Experts of a small language model.
Size: 8 layers, width 128, vocabulary 8192, 14.5M parameters.
Training: a variant of Muon for the experts, 465M tokens, 7659 steps.
Below are experts of layer 4 (counted from 0) of a mixture-of-experts language model. Rows are named router (the router's row for the expert), gate (a neuron's input weights, with its number), up (a neuron's input weights, with its number), down (a neuron's output weights, with its number) and show model dimensions 64-127. Each number is 500 + 40 x the weight over its row's rms, rounded and kept within 0 to 999. Numbers have three digits each.
Before each expert's rows: "raises" lists some tokens whose logits its average output raises strongly, later layers aside. This comes from a sample of Wikipedia text that the model never trained on.

# expert 8
raises: "king", "bour", "row", "uring", "cing", "ry"
router:487503562562547510514438505547478492502537472502478490447494540454469522475426520501446536515530560538534530505529517467486522459454529492499477474545477394516569541540516491516479539426569478
gate0:489543447549566533570422485585505430487482433548461466441527491466531504505515532523452556435575512507528495483503525522442462558478539540453538517497490481539455521459526447481549450435517376
up0:487515465498499446491398511516559430485484471475533527553574490505512468413456566465461417444510517518464529517487420475488508496507514515422588504534531457552526509466524433490505565466444513
down0:556508516562534512552475542433534487533519468482569443507426484577478493488548499487428470530467494478511516444533466498469568557490455488501498486465440538559454536563502547512519505540516493
gate1:498537530569569521529494497493461457545539447495580487506420549476495532484444515470459530524456611527562560499479542492503522567467486528473511477516507497573616466438497531529533581500514438
up1:500521525518503470522503510524549454474561446457511414553467501548511568474499527489456521545468562484547519591480500486537550521480529479481519493488564499488615509526594502518555594544547474
down1:497575480553503460488559487462541490479461501534403552471490550536481447555523542490528479529508515463479574493535557515515476576476492550527585481507374463511480502504484474564520543531465487
gate2:571499492511559542562458515505522453485567516495466496554477625530484597434463469454524552511450531434495477500547556503514461470443529469527459537518510457550512574475481551514523559489507492
up2:464451465417528530561481460512478450461520428498485500456440469529540535545442512529467459519500499497469525530451512471489471479558536487512551497503513502445535577531457459485518554462485458
down2:592514494588569511503475491444502473478474504517446506534523502525483444473470514499490488564521515455451506475553540505477503393449532475503439550514544538509488518466470555594418512497530500
gate3:512419451544525464516444495482510565486522464517445477516508510416514489536495529502564543485526483518535509565511472540484458468469450498506549499541468500541503532550515468448524490487500536
up3:536481520508501539511509573498563507511496503434461529508546465464493475497556470499454477510489490463504417538564471518498435490535520484561514538528547501463496582530590504555523570456505497
down3:432450537491483492518521504475487608511487554537472461549515528520515502533483484500510532504457485513501558551498467430488476501531516494493474480492544439549438515539428489492512487532506570
gate4:457548505495453440406504382526437499517486475441498495575513550466491545524504570555513493513543435486567550464511433485482432511528476475506458494557528487538497496553461507514437518513515463
up4:557486399514511463523580494457526574482539552476507530514440567490482511575477440469452541444552530519414489541471538527539512487492421501490499474494478485502444520488491534518428544522404479
down4:544512518556496538435446605523511431572563504430455464493417483471492469466454553495484485577474518533443566472564500455469487443538466552528519564562544534496523528483537520510451513497499506
gate5:469489543547527429484496486484535446519467544460517561524456476475467559521440459483551513543473454501575561544532526479513428435511556506517445494518520497469570504493529505524488470504521510
up5:464490548492422514471466526544460524543526509401523418470490538512444532443530502455487547456540437509470456525484511483483464478459483520524474479449497452492579455492484520495552434487455476
down5:499432501545496440518572484526526475496502512446480434499536417485477533548486488451499494503475447532477532525466527533493489545426516537431504457496501438442449465490523517464463525485500511
gate6:533487537525524518496509490534426471442423510470517501553501476510505518522440431486413519523533556404453455476510538508559546458461492473448435446498493478529425559406478463552428534438546489
up6:467478513505555481458472485528504507485528460577516409518516471493453460482483496522417513491506516522477383495495568461524558515550500577597521489472448490472565471552447513448546532496482523
down6:530415508542485447580505499493414537474509467530522509497513485488414457462484458534519528505550486493506456534457468498507513504467479421467491478460451543522469521524447457455535493516597465
gate7:463568515569543460521501410557431519487440514542400491513458533430477460518440481447520517523459533477450434493547478520555453562521475515466459514457436488492476495520413485478517553499524540
up7:510423481542438436508467498585515465475547511545561519503596461628471493491530528514496509544537485476437554527503506501505572465464554511477551531495526419527493453500503489483479571506458536
down7:431473509453519522499488491455514518388513455519508468426564587510490464517545545473482510491573475477485533519435522466475528461443527495441511433484484563494505483501526495465385467546453569
gate8:511454570536541547512508561491509413478498536525499501473511594512499476521452531498533568545466456431461471585466504450432509561547572468524539562563494521534457505481564500539536509449498551
up8:458462537512462484444493493455472481460519514571522495481504557447497500538507503513534495439460510464451524508442517496535514586553478466526541564514496547560516460483537396457501498562467516
down8:549527555525503444569472423419458467462506451565518462535411483540453512497499526473487526462438516533527572504485519505536529489519437595517520530437441484450507495568464461543470449532493541
gate9:531430529537516412475462480543475496491466568482516436508553487587477492493568534550572540546536472463523555455413499456498497434484516462471515482489421521447497527523495521522533480482495528
up9:439471482483485522483539544474461488487535525433539527500587433459462546535500548487420432464536535480482506564475520543482479508493508494528521470550502549528455494528500436565506492519472457
down9:492422563434528476516536559433611527500504483541443483545485506558450504502488497471511405509468480501494477516482531415444522517465544469526525523439510458537498466529531473434537502472423468
gate10:538440478465503489521498539611491434540483505546523535518481479451536486538558488488488497570519568506446511517505521506465452526471503539476505456478472546528537464559473537498513582483525453
up10:528529483526543491455448516501438566398547491518445482533495554481551537603459526501476515522508488505481496507488498587584471473523529456484474516518415559494497535475476466460545575492487512
down10:467517419477471500471455501519561482509413500491492556493563514570510513508514492564578540492462495494502485518554462480551499447473409477494495565444483494503515501563498383440528522458509566
gate11:422491463454542465501466464487544458507538500501538478461537554512526485551536506514419422469524498473460461544522489493498428508468468486484472528477434462551560506565466471505496583493468550
up11:525473468478464458499521548529487511496474528470419462512514443465545482444493478545565503488531473439510496513497513519501542493505459503471559505509440559479414492535596469556570404545544553
down11:506441514533503492530538548537486443508540529526591488519489553518429511424428456500472549556526431535488542497425434445444492493518484467534534429482504557500480471515518541625578453540472475
gate12:460490434471542504606514478475512568454490471433473477531502543523453490511521549481496502490580461531464486534537450491464432430512515457545550515466475530474495478524478499466571504501527499
up12:487454472453558467526512483527520511522467439561511534499539484523490499520530474434498553521505542514535519500515528538476463487503501495569498509479503467493403519451473494479508553504474521
down12:505526544504536498470467542473506563459547515529561482472507554492433558492495518446459468513577502516423438479476464470491500559484465530465544512429550474492506466521547588479479526452514420
gate13:468541508476471557513523506537517483526544485556528545472513524436427497502521471495513519564433465500481550522459571509440512475526486508546526474549533517505528503546461541453456624527582538
up13:475483480422517540513447444452529522515532527539398464493497471490539521569487451457490495537484466493491500525545480561532539525477551481492455534499531472582537590479527527481503465524447472
down13:495533551478450464608446510495556545497489512476414450462500482502528420499511516524477441491550521447568506490421496495465507516466474545563431504512531413536516493471449527440515566551533511
gate14:445497471527523489485472520509496499488482488522574528520454539523405531489494445492488497521542530438538471445493501502481458445426496496458523422513419510434479577546511480508525559493485458
up14:494594487579511499525486486577490494533512452472524428488513554477575469564548511459533438471485485478538412566556487511520517476482437517559485496420495517472561504507520513609567456509528547
down14:541547465452507459447493499456587481496463510519514508482581544435532554463510457499465499526532542523520496518528481475530526523460479509476563528469519471410474493493525451533556445466506479
gate15:584495482507529575506448439523521544475488516484494424501462540485541443504566500508444556535474551489491512461511511466522569440490501529484458494538497507464513447526546504466516538502582435
up15:453437430439453525451520539504476515492538516499450583573533582432552492427525493549503539513508481491507478477510520536419524510478517484455526479456498499499520546445549594450486447578545458
down15:481469501497593526462471547455539502467538548480537469483474471511463466491400439519531453493519457435512547533484512483520532457410521472492460563519539471538505466482482499482451486506483518
gate16:482526559543487490579451481445501504461535483517514536507539442496474549535408473459487448487526516532493472487515506471442496472423519516457513454632536485473532508511580555474455514491503492
up16:472448507585447478535495524496504467483518489556435562538551494502520545511504548551448524531518507500504474532556477489393521528463567512516539534517548528511477468511537457507394453478511535
down16:490516530484477606471543464533529522424520522521397530477485482472472511506436474600536439552495537526517502447519480469507533507506477468473482494471515555522453455499551536515571504462521532
gate17:560484561503524486548475535520527471462517404521459463501500541441466429470543556511482500504514509607494435488502588483535536479480521500517517501482533529429530525462485563462480532455471447
up17:496523503456446506456523532473498491551483464543470494549525450499453520480482529492427542510512524494519499495457540537400509424512448483527456530446508542557420587469477466404411535547470464
down17:610524523549492556538511542459544508505465469481530553470485468518421503464496596506425446474518594498507488509536484449570598532527454456530484479559515503488524504435496499490473590545532489
gate18:461556485486439534533471435562510508426496466538507511530495467460520493485504528514480514531440396509492542505500525468485506542597535497550553447447503504501460474426462512439554525524540500
up18:530525617499496438547472509487466552502495465505456467468388525495498513568480522551480482550496508507542446502449465416538373445516494511535471441412488499470543504538581531458459488531496463
down18:450472523541473540413473500536455457506487534494492441542429466560449536532469470497496567551563494489522433430547456476438496529504420445482545523380524513497528522478557520530478481515470499
gate19:490430577535521531487472548494562470529476383478524436433574545515427479489514562500516502470478486577475503487508558503508586478514518491485470438471469504476548473523509487514534558515510466
up19:464496514486444459529493403600517490537503585504510462531515484560515564439529483509474444494558517526543530465488509478483481498505426483492508524379581465462536535540448510477470537492579485
down19:508464556522559524434437492531521437468561546568520500513483465475521510437510430484402483487501519480536507500478477478470471449446490555500467561456526473488506525447522512533491566505461554
gate20:493488531550512467511516549555521491530515494579452540516487487477529459533475513525452534461480504482548604486550520527614478482450447487472546532507507389505459536491543458473500473463486410
up20:517459551527484479565441548505497425519576530484448510467476474485525510512471491561550473429446532493513546524565545503521481544539415455513449445549451415416475515479543481512558505522528521
down20:549501548526472508504476542491447470562517502396458564502447509461516581529569477491540511515480506502523503538525488450557535529419535497486508499427591540436490504431521530481514447508524482
gate21:548456561458472494470396492517437528524517534432577414544462558494499522467507447476427505514522576504530429475474476457490448518499492598550515522516473465512494455493524399488467512460501499
up21:511501504466557456555488429500507449503548458459497506588575496495490598501517509506434469559501477530498489461429450395504464524514485532561580504505449478482547458471552469573540534492418506
down21:521537522541492466455461558519525427510505496546544492470502495534519466514563497453442473605487545500526423447501480470493462576543452527511527501577486429493552480474533505495519421506431480

# expert 15
raises: "'", " since", ","
router:547483500533509599546446579537459479500470387517416485519509529497444530481504506504416498442438540530476540497491481457504467484426531557469437510545516465463515463501520468536500521493488533
gate0:462492487456526464521537488498507520533564519494554455484507526506487522502508483570471496517499575486502480516519515563451541541476581479433592526484487528458491487511576465517456490551488507
up0:461457507485518466440517531487538474551514491492516364521452543520435411515483510466518483548515557516538478558456549522535517468502503500479503547498521457524537540525548481454559481441516482
down0:468482494470582481492513503506501533463552497533446509531446503581440486560514515606466595480441536455501543518504477462517491472524416461484433462470486547510407529541466451426497487524525506
gate1:498525496474551579487523471486426539410587519503500468502500502534493550470490465566451541461564547483511490513491528514498475476444593452501493443509555538456518531525515500539529418436522549
up1:481461573599539476503465581513457452496530529581422441435497459530501459547500547520583475512568493439512448553497484493510502546545483505480541544384481482500519494486493527457481529514542484
down1:502547440443468520501454493445510602474503511463503480529484533435491507562518489493505510440472511558447491477447514497488394473505520575502444408607540543456394514533441493560558505486474460
gate2:538483494495503500496480431518468543506474475500512487418607530499483486525513541539547492530481449568524498494537446537562564581476457635485530554518467481463433489485532460497394471437500449
up2:474497531514502555516604491547447528496497498505521480480539520523525458501466487544547501502487495427499457536507466490414443544457575435474508538543452516489475533539507490450461465456521506
down2:438453572508487563447546492437459490424550553485513514526505474481521537525420471509554523532454545531532484477427513452479469545470478508511579506518533527526463503527516451535546372450519535
gate3:555487529448479521487458550453475521504575432539498439510567500537477575500462478455491602482443543491507535520448537533557480519380449506507452500512548521527537550483454495533492473514570485
up3:493500536476547473492519523474511475470520530480520517529564501524455533493449522483469520515425516558447560516524471495534537453412542565521471514594491455500458478439461505512525550534427521
down3:565523482559518487495499592460502523522508550510461430431545500450567528497545558506551477511531516509428418470449517510540487493454501530601452519504557439496568558464478507477456532464489482
gate4:529557524492506479504465543499451424416437528546424433457472534505484524502471509495517527526536523510548502475437558488510538498497491609444516528460490474498513434525538472502520514476535492
up4:528473545491474490409477490471511478455434490522510499537553545511442439520506559477499482434546480509472485479541493487499612404503489456491528551485522449535538517475562517508472490507447503
down4:519495469499496411493548500555481523459572540480479500524464525581484521457469487515530509442555493518448531544548488458462542517600482439471527477507463542488529484503509542499419439525537472
gate5:535519471508503475546480466507467525529454506434517513431513520568399451546549538551503484480563519537553521532509512501485456553468440478549464569505472450535473505470481531486474533495516439
up5:475542526577482483607524465525539487485472536530505495567549538501445472451500448509516497548523497523495588490496499496500516539508444469379523549455437524555521487476486546485395489530497415
down5:527543480506551468541524443484524513493540565503553571443474503457490428547598473529471484462498488493527640478511521471544466516466448521575505461496505500566484464442436503537485481477545441
gate6:552569514457507451525473499540451533458535523459470457549465471473464489470537502532563527551483540537500534547521482520428461488492521394453497519461479540562487546519477509511570515505536447
up6:467400454510535562462553584523579504484445449513489533544523490507458483429509553473610478430512513468563528495518502482511437480499523564472493443486472525514510525468556460486554498504467553
down6:455461453493566538484507537465589503437475473506489487459560548510523506480387501554510526484473454481577503460512500506476482456545524482487400460528521476469531515518490477477444482498442509
gate7:566458595482548547481503482530487474554511522531512469488490515419495466505403475509497483501531451495454471461452528492493437520436522527503557537512485534502473607493477541518527502449571515
up7:548551455484445542498515575469465516481497439471524574515540529469491590538532444461527521536483520472515530502534587438514535524484460495485471524464500562519534473492497520509510460509507521
down7:544538535469446509436540571450495535505524456479468470569503537505490575501488451488445439534462590493493494504567533498550511471481562493488467547526518521511504461445452508517498516535494482
gate8:597485492493477532526453497514498459490515416519453502442434479540497538523508530561512518472519435560508446460475457493437506539486452525450465543463509609417435495505526401463484501528483511
up8:495476532482535557492573555443552488472484501501536479498473503562422456470427518507493485454517516487485472485549418487529473516543543501489471620517501447480502551503578486445465471545503425
down8:426495462481526554468500461502558510514530535505530519474470498582445476532461486529554486477468553507514589490488455498536510465500471507545486448491489479491538479485541470417499489457481559
gate9:582530494573488520556495513480501492504554509520434470478537546431453526464498501454477448434457527573596500530563416500502481502521583550509509497499528523444488512477544482564460524583488501
up9:471481458506503508444478541483467501484529506572431513500481442466478561546558487491510527513436543514483479489428535530469510493508554564476489540498470509418477475567479418536482480472518495
down9:476443547555513474520551485497469528503525474511458539527550493525468445570497558493543531496456488509453444475531519439514546556479482514421442542509532461458515499470453492527537447514477506
gate10:553498451471539433541467451532462471450537533501461477567488403552511507553533460555547535516598501513522460473529473532464504492424556551432471477515442503432569485529506448498491559464519499
up10:488514547514438517533475599452540506472561463487409584450472500559577488483507443472536483502460536507557559407546464486544548510461534485529528472526527555505465536579510500479488496479496485
down10:529503449451478541527455502468500503500483520427501586529524507457476483475470543549487463441453485480542542570549467476551512443518516483496477506484566477460455510575521444520429512552518614
gate11:535455453536631576526470482548483451463483439545426481465457532482501502464493480572466483491449517514511427454561454481502483540569465539464545574511472506507480512495465424522433573480503443
up11:523523503496434517552500479435525481487517537513499472499441422526460465495512524483469519536530485468464519484429477494417554542522513533587485476474475542492480448445455474432558478480492544
down11:485454471505443562508498496451498580508480523534487486541493460448421435594429468537545487478489494515493478555482476559464508503540506503547522454465557538511485499467442500436531473483487433
gate12:531476486537500472550512562508461525516484480507488502440515540522445477513463468551486488561451526468557557486531504409485486472495608498438405534539604467542498454504513521496504461522458498
up12:506454537445456505542546457527520492474475407508528465538488416497495503505524476432477603477410525482543512397458469536514467514542523489468505453548508498437560468423507500491515479532553461
down12:546469528453496456500505449571483513484535488569499463529498493518536512489541476453502527530488534527485463457526468497511537556528432568501636557499520520510520486586496479582598492517520478
gate13:516514475492505466480389485449431488469421411497565415473496477465493561514522480495456512540434581492478494570492437498524581483409557594487522527478513525499568492498541561477502504513470466
up13:485432473465448526483480512533521508482450472562605503513497502514474469508512511506525426485530459438530530564535515504576483484488490488468477521538557513469529480471474443529446486500569501
down13:526578573501483517500540467450498492535515536494476502444491512544414515503605528496476490446515503505475515519491508448572473506556509512538502489559448452524490486473513522570501536457509441
gate14:429514568507547520499481519443511473398477494516500473507546589449442462447501491560538524506524537485502453551461503449553481484509535527496407481553496448507553550437525436524535530499493460
up14:575566455444518497456435420513505490477538461532480525472520499418490478536479487552416624559488490497494504558490499503536439441495434512474481528472485405487501507465462503463480521500485453
down14:469508560446473479484506598513460499499505362446457521524444554561563572501462469461530442464481494489518436503440504462517566476494495445435492510494496553479503495594495491456450514489461459
gate15:519441416465477566494503408507429484506478496516440474536470524519547447532490472435561505476461435539504446495467501515476541493517509509485492452559488479574516509454540412493505454479547455
up15:554410440493554582501499500478528479466430580442460454482518526469565522507421531484428421473510564501516525463502547539441560501502567464452468414508463504480518496482479484528487508488502475
down15:517493515458595513463533531474615512482467423523479517472526520497497467568435539553477433517595488484431503474508504481427575547491515495442460499506520497498558508505449442484521510484517507
gate16:545526517566483510517473532520452527465464476483489421454526511545511539494467459499479465508495510454552443462472458499446493546442441531515564505500534501476475494549497439530489506553559466
up16:515535543601523513520495462537474453426503436531471566574492463456559456488499503501462518538407490456520503450530561576524525512474552456472479539502483417429449512522526510515567469473476522
down16:522478534563503478487505419492491485512444442512531562543488460491437523489536477476475518573486453415497517558512572488543547434552469470460568501446526489496499512466439504475548461480403477
gate17:471474481525524542530455539539562505489569470569507460533525453450416444546568508525515489464461503581419505557500457470409483468481591572520470481548552537450530465489459459502601503490520546
up17:548460527490498497545500495485567501543525548479517466556542536526499513445476377494504526512530428478511456483506522521510542554515472517486475560525447499541444485547532535483499512500576515
down17:458507495465481444477512569525494512456499542529476564528452439576459438517504531546524467459489528521462489428529527438452499481486602543530489491501576535564544522497512528588605535560563463
gate18:527522615521428541515477492504518500467493451560571500498539562499503455436451466497534488470470472574617494485422521516470451546442595459483453493489461449487512519518515485528498475525460530
up18:517467524537524522465512555454443470517490474452455486552493520522468437511571483530526507525559504446581610451503526582444554483554523470585423476534542485462474458433464508452451468522483598
down18:470512534532480555518474504590552479504412510518434525491476471448471460559455591481532506484445474476473487496536445488472542516476460523497489564424513539542487430470503530447483542488483425
gate19:527435530454487514553422567553469440507499491587513470486534509574486437492493447574577534536482558522506474432430475476422469467508540487442501518492439517502539528518418485465570487460471462
up19:469489445484511576464475518484546448535525453580454592458443507498522564443504461489569549474533508553467584468477386534476556592484478449464507525533485460506508507518511548491564508493537480
down19:495459526574535480502479562579483504481496442513546489512537489531520462547396524528559476489565581480417579400448493503423492524526505455530523499488495545521567446431464533450522530521543438
gate20:541537562515510498488470543517478540560458513448451507503525489509495491518495504550510476486540433456530481459524475517462523529501547521475557403439498499511492551468469443483372523579516518
up20:466481464513502513490521501497479422483492444567523544572456463516459474536545503468499554523477539541444531569483493482442517579493510466545499492477482523473471493512485500442547489464456514
down20:569560501512456499531524420543487413546485500557536502471447448513460562455509523422521501530533448540455495566460481559528548519535443547528525518497485508546508460554526531574538525457456500
gate21:550483548432530511476498462484420456472441570588405453511483536447516478527547452508476495467511507447466467497522442452535502555486503522481490485402498525493507480478496496480534479544552482
up21:465501447503423554517451472509591428481495603509575488509530398495479517462498485498504455528507493538490569492608525487555448387603544463472477494560470501473507485520476524512507500507524498
down21:511471508484505494572517513392396480494488529499521530511434545492546457501443479444539487491509524441502506530512561447473524566459528510364484489457492436445538491472454478473492438545528523

# expert 23
raises: " By", " In", "\n\n", ";", " The", " |"
router:511510535472495532503457504521420460561535441507450525496483526526493465485492528488467528391544454526494486462487516432477517531468435520507448480503463515426565500557511426515531567486479553
gate0:556498549500508542530509550437415481451480473502490485481425467519445497464461547503529502514551458444552458538537443454487512548541484540436531496485381515438505452540516565495468598532462496
up0:546469521474550468500468462445561533489505495495442474513521507542532453403536533484523440534477520588502500510522511480549427423483517478483462507507569505476482494459532496497493414483537509
down0:548554537527471517528491520483430515514484556503430509481499579442490555339482570484574501513531493470487497488506472462559464456470484476554448563520445534494501475490486524474463529446498532
gate1:494541565557543420519485520461572514545493570526459528452547498475550565490476493462510470484445500551515538457507500519448525507419428449467509541530478561463483554528554480508440508509466517
up1:449498477535486503477512511428532373521540510577525519552458512462540500427501528511532429505541486506508478511499529452470451475453404552549482488556432477539515469489490533551469532518501540
down1:485474470525536429523482479410535494572513474536452518496525500507535524470458529496518470596469548498506595499491456488461550524431459523486524528519524501524520521472532528518495503502466553
gate2:473573508530480477472485520462457530548448485527458490498535515502535566499497477434505507501475501485434460467549474500459536600531513600464468494549470531446510466528456470549512563546493498
up2:477491569420506542507471441461504512533526482535547548510512473548531530480497532423467498491566471460462468501535491509440450515507441578432436522465481551507502525504481479547487510459560496
down2:514503537553502474571439425547505537520508527455534531502523538475542519539528534520439534563447509542482551490505498451511469511556514548429494505573555457467517508556428481457532420503488419
gate3:487459520481485473501507481579494518507488528546510523507466560528457516536543508500449493473575445498574462447532637457486471513474502535486456499438520447400490416451509498509504555501470558
up3:544482516481521473531472571483522558539501514503528460476519490497491537547491553545513479447478554510528525500540524476549487470506543493484543410477488429534549565494520502502519413476417459
down3:519522513505467502533424466488551524508510470495534548462479490492485425553522454527485479488454558517482497522480563474490558478488449497476485515535536574501521531442544547464527485433522539
gate4:485447472523520530496439522513538462538570402516480529470466552488463512447494503531513466396513462493462506457531477381477474526506537520491401461555433520516468514513435511446467564624501507
up4:507507531558547540510534440498442480460545502584500539513533450516485476431545478553481442514518521503450507584451500453472548512477506563539505498489501463475428471520516401546538495423545507
down4:459496542543527520494535462537567541470541499527472478531541563530516469468530591495490474488478576505512521504481478509531607523476546562537493475569513490492382550474533479479545495514551509
gate5:528487473546516558503568519588527511473524477500448440475472570459555500499486534553499538475527525503450442467409530574468514477521505501571483451516505506492535508454544490540500486491510519
up5:504515551529506483458566455477463481485446491606536564534430489514475532481460493384453579570506503489446459522535426508516539534467445513493508498456426459527487548470459546538464573497487439
down5:400441472457448460432519516489546515430548484488454477495619560465520564533469541438527518499510507555551516521419561466483453485495490485506539432506512482516493511517548501412467561457458505
gate6:471559492522549486507434508511532533472557499512385545478498500533513456469563487591507503479466440491463497453461528505452480477493522456513438482542522442487498517479495569564508493514563509
up6:544580461563575516455544502552487486528422608563490547576529511511510513480412493491523509576481502518473416452481476447497481436536494444530530492521464540500480489490473521529536479474513550
down6:514528529513515437472518478528506491520508481465527536517491506513432526495509474517500548565408455485492523494504470467531571474558518469485540564498434500497538502558534507533470465464469508
gate7:512470489448519500521427497494451490476545496588549530542499473509571437447499438606482502501528484508480413547478427517469538468488532479497479452481469521462465583568582493548586549479414534
up7:535465538491513507590521502494549470540531535483447459501525572437470473538548526496548467472560509574508507563515499543489499446423545480537501513535463453499457426458513508489448537512501452
down7:491576404516479592543444484535489536491492517488482482548477503422498495467500514523461480428513574511495526466524513524554448534553421490532441456565498484484515436517514515487461470478573499
gate8:536524473510502571518424517496525505465509553476495517491450470503480434492485491559516527538504433524492471582505529458475412508514508443486485520524406501400513541527469451503396542445561482
up8:495482566427458521518468560488484537569536481510490408523543449515517444531474547527487492534475512565479459483487497493508512511472482482527522508514499529497563526429449492491450511401518466
down8:513465496468492512522522476482500500434522510493536527440506501508521491530548473527507567575500456506531519452455544515476473528537484481535524521518464452453449484625441451529611546497490480
gate9:468504455475548512490528521566519542523558501429443507532488545517513496521447504532489482500467466522550475576506481492426504509451613423533455535551508441485493449444562475460536518510529506
up9:400538557482482495505545441416492554499518483485526499530540571528521552515555504435570450478525497537494496457485533466436414545430518456561464541478452472466574401535525492510547515479476460
down9:508525474529467497469446475463479507514482539563495437512525514455566541483478475451577413433535507523503529476528526463537454519407484531465501555447473483396501511455547512521558480401480458
gate10:504500500486524472488582495544462509489471464470522539512497549537503517511520538440476500469547421508511544487438587378560496491571462503494461468545484529535515525483497485571472575513391494
up10:530460495586483484446460547447503488499496517530495511506509430530512443544461472596493477498495569538441460493502528582491531483448577531550472575499467510440494505482458493482483490461515507
down10:564507503506473489518546472501514568522456455535520456448540502524506487464482517466510504505501469556481480462535495482452453415558487521511477489445501422577549487550533593444466519497471530
gate11:474435486452546485429490508489418486504540439535532485556508522507542490474551524579497566509500491510509452542513436465499487481531459524446565545480495567520562482563551513607553515487511457
up11:500435484521472482426508502453450450451510465479498543527510495475509583464492521571549599483467520488475434524502426495420456551526474527475458510478500580492508493548457524533541535530457541
down11:505476547498560414433460508456491526550486419534465525516497508495479564497543448428531502516516571458522457535502510516495550584506450532507519492538489435521545567494520563526546471530441482
gate12:514476490487395502528502497523480503507496454503533584499447497559502462480431456477508487480457434467501512508518503497477503498536488525492561472517524531507529540476472520497400471489471531
up12:482511469513465475474475495466477476513518462497451598595523491504491512436546540497489521502487532517521514480477404491533510414496543481531500517489460495557489550498409508483444533544555532
down12:530521519502439495559532511412518545523515412461488491497463488504537508493564503501483505490526515489464539505499476558535524461503555505445478561499475574456463583523458510445418518483527491
gate13:416492425492528519430514607480499444521478513527533531495527492559438448454507552507590544454490522465517501500530484518476516490566485515480521418499501468562516441467466494578491485529531526
up13:538511440507439464434491476533477455561451513460486550480503505509480483514464522504490525511550531486427495497484491386515545523394417456555559510515456414571477573511451467507572498512523470
down13:507509481519498484525504526427518498487530508503511491403535535477516434486549593526557498520526487527486460441506521525529538518480461541489506516555493469520490445502522513513550520469502511
gate14:482425442442544487435489535547491520465429493514405514527464520561483461464501543505506471455533524491431546484481447456480568488506481506547566518386521552506480485505468487500567484549469507
up14:479491533524457552491454578544477559521504547474555458478528505474497547556545529507511427509443497499547476436519500495453469545518525519452463475494480508462474559489413449520480572396533557
down14:480545521467487481591534488505511534546537453470469508529517485547494522477549474506463495524475485544486514523503466436505535517547489484472506516548526505450506508460465499430564479495421438
gate15:477559571460548559483535503508483517520502497528412500545446470523579453444481480545445504465522472496489486476463491478498520544552572454530533452467410459466522431467498456461537510537517466
up15:502413406535465441512517472521509456484487505514537531505533442383459536463547561484508494561510475523459570441511537530495519525515534529420461571480470512511491462536566463430416519504473478
down15:512463513501455474439474499506512445495526469496545509506432526441500521481480522392514530500449513537397527493490517528478432478491523509483479508574501542444486503574512534522535578530511597
gate16:487548541505543572501499473495562532501582470479472493514507485476453468500467477529506526441447531539500482481511513553445529503423461497541503400503411498504542521483490461497534559528490539
up16:511556543516534536464370497484522483522482504530552462543506511513482437469468510557513512430454530502495598465564535489510509473558455559546472409555461508490552598486518475463521510474470485
down16:522475448509468519507498494476449551534491492509499453549529552524604543477516483485587493511477522515458498534447416493553429486521461564485526533479436542507469450524551487458510458503486543
gate17:519514559445517523501496528495452487439536488503480533507520459512429517504472531457559547438489473458433455467468482531486543491482591537481460498451462504447520479515532485493483495535496514
up17:626473495496525571569522545516564522578520453498540518446482474517540566576516634512533505484496530459543499504445521501495503511501431538464518522504468499590502474488550492545520458534580484
down17:534453523464411501476558400512474467550519464535440531478442494415469495494427551549551457492481435492560458494557545492476524495470476432401489519469417504447483533461508464537473579449553478
gate18:529544505509494473558450532513523506527534455458440477520534489524522534527559549472466590420423427490472498504575491486430596505486518497474522483553457532492501442525492455463482495469479454
up18:543556542456538466530524567482483456508562459501507518496495550562476484551519496501529577401458527577487482493445555531526525521431479470480458456467483547549564476512577513472529525552421503
down18:518438557501458490512574497561485492452510509478489476496536516516507573476504535465453474499418523592536479511444548512546567562469550408524472462475539536497486459511467535483504461430461511
gate19:461532570556462555545424467483479492509507522502486515592481461460481515494457527512518564466507497531497485494507443465528479525537524531412534532553413602552462534474451442513520507496581472
up19:405544531474540522508449389488526433464500510499521448492462493472524487538529554548542506490526491484516553500471494486421503501512529566445530442435456473472457473489535520470454488540477563
down19:551470528611480434548517529526503451521452475445412543484509455529542493482454519476523483460504461519573489545487477426470498519553539535469537457470515467494551501433476441523498501558469460
gate20:512533519507557538506505498500492531480460505531522519528388559467434569488468502548462487512432448532484488498551474502502486552576534441476471514555496465583539451548463501466455539549531540
up20:493465495537460511547501558567489388500498431543594459542453457524497450512543525478441515511551444446543498463504544482450490490517523525562509409530534499460482506460494586504493550463417523
down20:442489525532412567529463526520460418498535492539523505590429521516456438498489539512459533487529451449608502542528568472484515443520545465501562553496498507467562529560484500491509522485517458
gate21:496523567481464585468453527531526447526460525484456409477488485535521507478555511484486502449545507567598494494499507510501516513460482459518484568441502577384545458563488497484488549513517534
up21:441503510484582580498521532514543457558456534534571560512454516464500536487530536600512561495576531555480521529548477500573494546404497470518486497481370474454510474548508536506521523511586458
down21:503480491517535511481472641485554505488477506527455561423521490462500424566496534501483483480520387486536491484453445562471562487437506488505509530445505500515428441530492502494472480559481489